From a checkpoint of a small mixture-of-experts model trained on Wikipedia.
Training: a variant of Adam for the experts, 1183M tokens, 9026 steps.
Below are experts of layer 11 (counted from 0) of a mixture-of-experts language model. Rows are named up (a neuron's input weights, with its number) and show model dimensions 0-127. Each number is 128 + 24 x the weight over its row's rms, rounded and kept within 0 to 255.
Before each expert's rows: "gets" lists some tokens that make up at least twice as much of what it gets as of all text. This comes from a sample of Wikipedia text that the model never trained on. Tokens count by the router's weight.

# expert 11
gets: ". ", "\n\n", "\n", ".", "|", "- "
up0 [160 151 143 121 119 142  98 144 143 100 120 129 148 164 155 147 119 176 142 154 129 132 100  77 131  88 150 139 120 107 100 111 155  89 137  94 139 127 126 144 160 151 167 149 100 140 102 117 101  97  86  76 166 138 131  83  92 141 148 172 113 153 145 136 136  99 110 115 126 120  78 158 109 137 112 128 113 116 137 148 108  98 176 106 132 101 181 123 143 129  93 145  94 109 132 162 158 118  72 106 102 115 157 163  95 112 120  86 109 114 181 117 122 111 155 113 169 148 135 111 152 130 154 142 175 113 105 127]

# expert 16
gets: "| ", "=", " ", ".", "–", "; "
up0 [119 149 134 128 110 158  96 106 133 108 130 137 119 135 153 133 124 134 171 107 162 115 117 118  98 118 110 148 117 145 140  84 124 130 128 136 144  76 113 106 145 128 124 136 138 120 133 107 124 123 146 128 107  95 102 110 144 130 134 113 120 148 121 165 152 120 138 140 127 100 136 107 136 134 134  86 108 147 115 116  68 109 118 190 120 179 140 128 143 120 113 125 174 137 152 140 106 122 135 144 153 116 130 141 140 117 172 138 122 125 100 111 119 131 128 144 132 145 165  86 166 150  93 154 143 139 126 158]

# expert 23
gets: "\n", "201", "200", "'", "2", "0"
up0 [128 174 174  94  86 138 129 139 121 131  94 150 186 122 166  98 191 125 162 134 112 138 139 143 125 100 153 111  92 133 141 129 182 160 105 116 137 128 115 143 129 150 128 112 114 160 144 170 144 128 112 161 139 131 118 119 132 108 123  94 140 123 100 115 113 123 123 109 107 134 132 146 147 114 161 134 112 125 132 147 104  98 158 115  87 121 143 113 160 117 133 158  99 159 155 152 138 110 123 121 134 125 145 155 128 120 113  97 122 118 124 157 178 166 144 116  89 113 123 138 135 130 129 149 132  59 137 156]

# expert 9
gets: "in ", "of ", "at ", ", ", "| ", "from "
up0 [ 97  94 101 121 123 130  96  97 140 122 151 138 166 117 112 134 121 127 151 114 156 168  98 129  95  80 130 137 145  94 182 174 164 181 153 139 159  91 145 125 122 112 139 149 154 121 152 146  93 145 148 115 121 150  94 161 149 130 106 109 114 107 122 136 123 125 102 126 114 120 109 150 184 149 104 119 137 183 132 195  78 136 142 157  96 121 125 110 131 125 137 142 162 148 139 131 128 115 171  95 106  66  86 125 189 152 156 105 117 169 146 108 123 125 157 161 109 149 150 148  92 103 124 144 134 140 105 144]

# expert 14
gets: "the ", "The ", "a ", "in ", "an ", "United "
up0 [168 115 164 133 137 127 115 136 159 127 155 151 173 122 113 151 133 115 137  59 177 125 107 146 165 146 156 148 132 126 131 120  95 145 127 112 153  97 152 143  87 125 129 136 152 104 119 163 117  89 120  96 161 122  85 112 121 136 179 153 141 137 112 162 145 107 124  92 140 143 178 141 125 114 201 144  83 121 160 133 133 112  96 119 122 152 159 111 114 130 138 147 100 144 139 125 132  90 104 118 122 175 119 134 105 114 131 101 102 137 153 127 118 121 164 119 127 190  94 116 140 145 141 152 134 146 101 115]

# expert 21
gets: "and ", ", ", "with ", "by ", "of ", "as "
up0 [154 127  98  83 151 159 116 119 155 167 117 116 143 139 129 129 157 128 145 102 125 120 200 138 143 121 114 111 104 122 160 114 147 108 167  93 163 114 134 123 176 122 112 127 163 120 126 114  85 150 127 152 106  76 139 136 139 119 119 146 153 150 104 149 112 127 105 148 155 156 141 149 155 167 103 137 144 141 164 128  79 201 131 134 128 124 119 142 109  99 189 141 135 171 132 133 175 116 125 103 107 129  81  95 119  74 145 162 161 143 131 148 134 170 112 128 122 149 108 133 135 132 133 129 111  99 140 139]

# expert 6
gets: "to ", "in ", "on ", "for ", "In ", "after "
up0 [152 148 152 129 145 147 121 115 137 139 137 105 123 142 121 120  75 133 119 132 141  79 145 117 112  88 126 128 104 128 136 140 124 148 117 118 105 145 182 118 119 187 148 111 146 125 134 114 133 143 154 110  81  64 105 121 113  93 188 162 103 192 116 159  72 101 159 181 141 128 122 148 135 140 166 139 109 116 146 120 145 130 112 115 107 156 148 137 110 151 128  85 152 157 179 163 145 160 102  93 110 147 118 107 135 124 109  94 132 121 168 107 137 133 137 152 144 153 148 159 123 161 159 138 110 105 101 177]

# expert 0
gets: "\n", "| ", "|", "by", "–", "201"
up0 [169 159 127 141 117 110  93 125 122 157 140 120 143 112 124 101 150 151 179 116 154 104 124 113 147 144 133 129 109 153 164 116 106 134 122  80 116 110 100 154 163 122 103 170  96 113 124 111 135 171 138  98 146 113 165 109 131 141 154 119 143 178 111 114 152 128 132  96 112 153 132 106 155 159 145 117 101 138 110 134 125 131 105  78 152 162 143  81 171 122 140 107  98 129 144 126 141  85 103 135 101 105 133 140  81 115  87 136 134 154 136 120 130 127 107 116 134 136 107 121 136 104 147 106  78 149  98  96]

# expert 7
gets: "(", "| ", ". ", ", ", "- ", ": "
up0 [136 143 126 123 178  99  98 135 161 163 158 159 159 124 139 102 113 126 118 118  93 115 105 127 141 129  76 160 129 137 137 155 126 140 171 125 114  91 111 158 164 127 119 104 188 105 169 123 142 154 115 163 114  96 107 108 152 148  91 171 116 150 164 143  99 134  97 115 170 138 101 106 168 111 138 121 155 118 102 112 143 180 132 134 132 138 151 136 154 152 158 101 116 110 127 155 101 115 153  88 100  77  87 112 111 111 142 122 130 145 156 118 151 119 129 135 118 119 145 162 121 132 130 105  65 152 157 104]

# expert 18
gets: "\"", "- ", "The ", ": ", "i ", "= "
up0 [155 137 133 127 136 121 107 138 157 177 131  99 126 140 127 144 119 123 130 133 111 174 113 139 124 135  76 126 130 123 184 127 141  96 150 112  75 115  95 131 128 107 153 119 149 141 142 145 125 104  98 143 153 128 129  97 113 117 169 139 192 121 147 107 137 100 168 128  82 180 138 109 164 123 136 156 145 185 125 156 107 102 142  97 131 113 144 119 135 148 117 136 168 124  95 116 149 169 138 128 112 109 142 112 133 125  98 124 140 106 145  62 110 129 151 169 129 156 117 111 139 137 116 123 119 101 135 168]

# expert 12
gets: "a ", "his ", "the ", "s ", "an ", "- "
up0 [119 126  90 146 127 127 136 134 134 142 128 139 132 106 113 137 101 107 102 125 167 170  84  89 134 129 125 136 112 113 168 123 147 102 110  85 142 125 121 117 122 169 133 129 112 136 137  83 144 132 107 162 126 116 142 152 136 119 125 117 146 116 148 122 163 124 117 177 183 169 121 161 123  74 179  93 128 136 125 117 172 149 116 116  85 133 143 110 126 173 124 127 155 150 149 137 138 100 137  76 102  96 147 126 142 101 127 151 142 116 112 109 153 104 166 144 146 143 149 100 119  93 111 115 188 120  95 176]

# expert 19
gets: "|", "S", "201", "==", "200", "C"
up0 [119 115  90 145 181 145 117 130 154 112 138 155 153 146 129 149 107 116 164 133 161 209 108 125  79 165 148 114 133 123 112 111 130 112  89 104  98 134 148 162 129  81 139 104 168 152 147 123 129 131 145 146 135 139 105 116 106 148 100 115 151 110 164  71 123  72 148 153 144 100 102 114 111 112 114 133  67 120 114 150 128 147 124 143 127 128 130  88 167 118 121  94 133  99 166 124 109 144 117  67 142 118 125 105 120 161 101 182 141 164 138  92 137 108 161  93  99 116 140 140 124 118 141  92 122 172 159 137]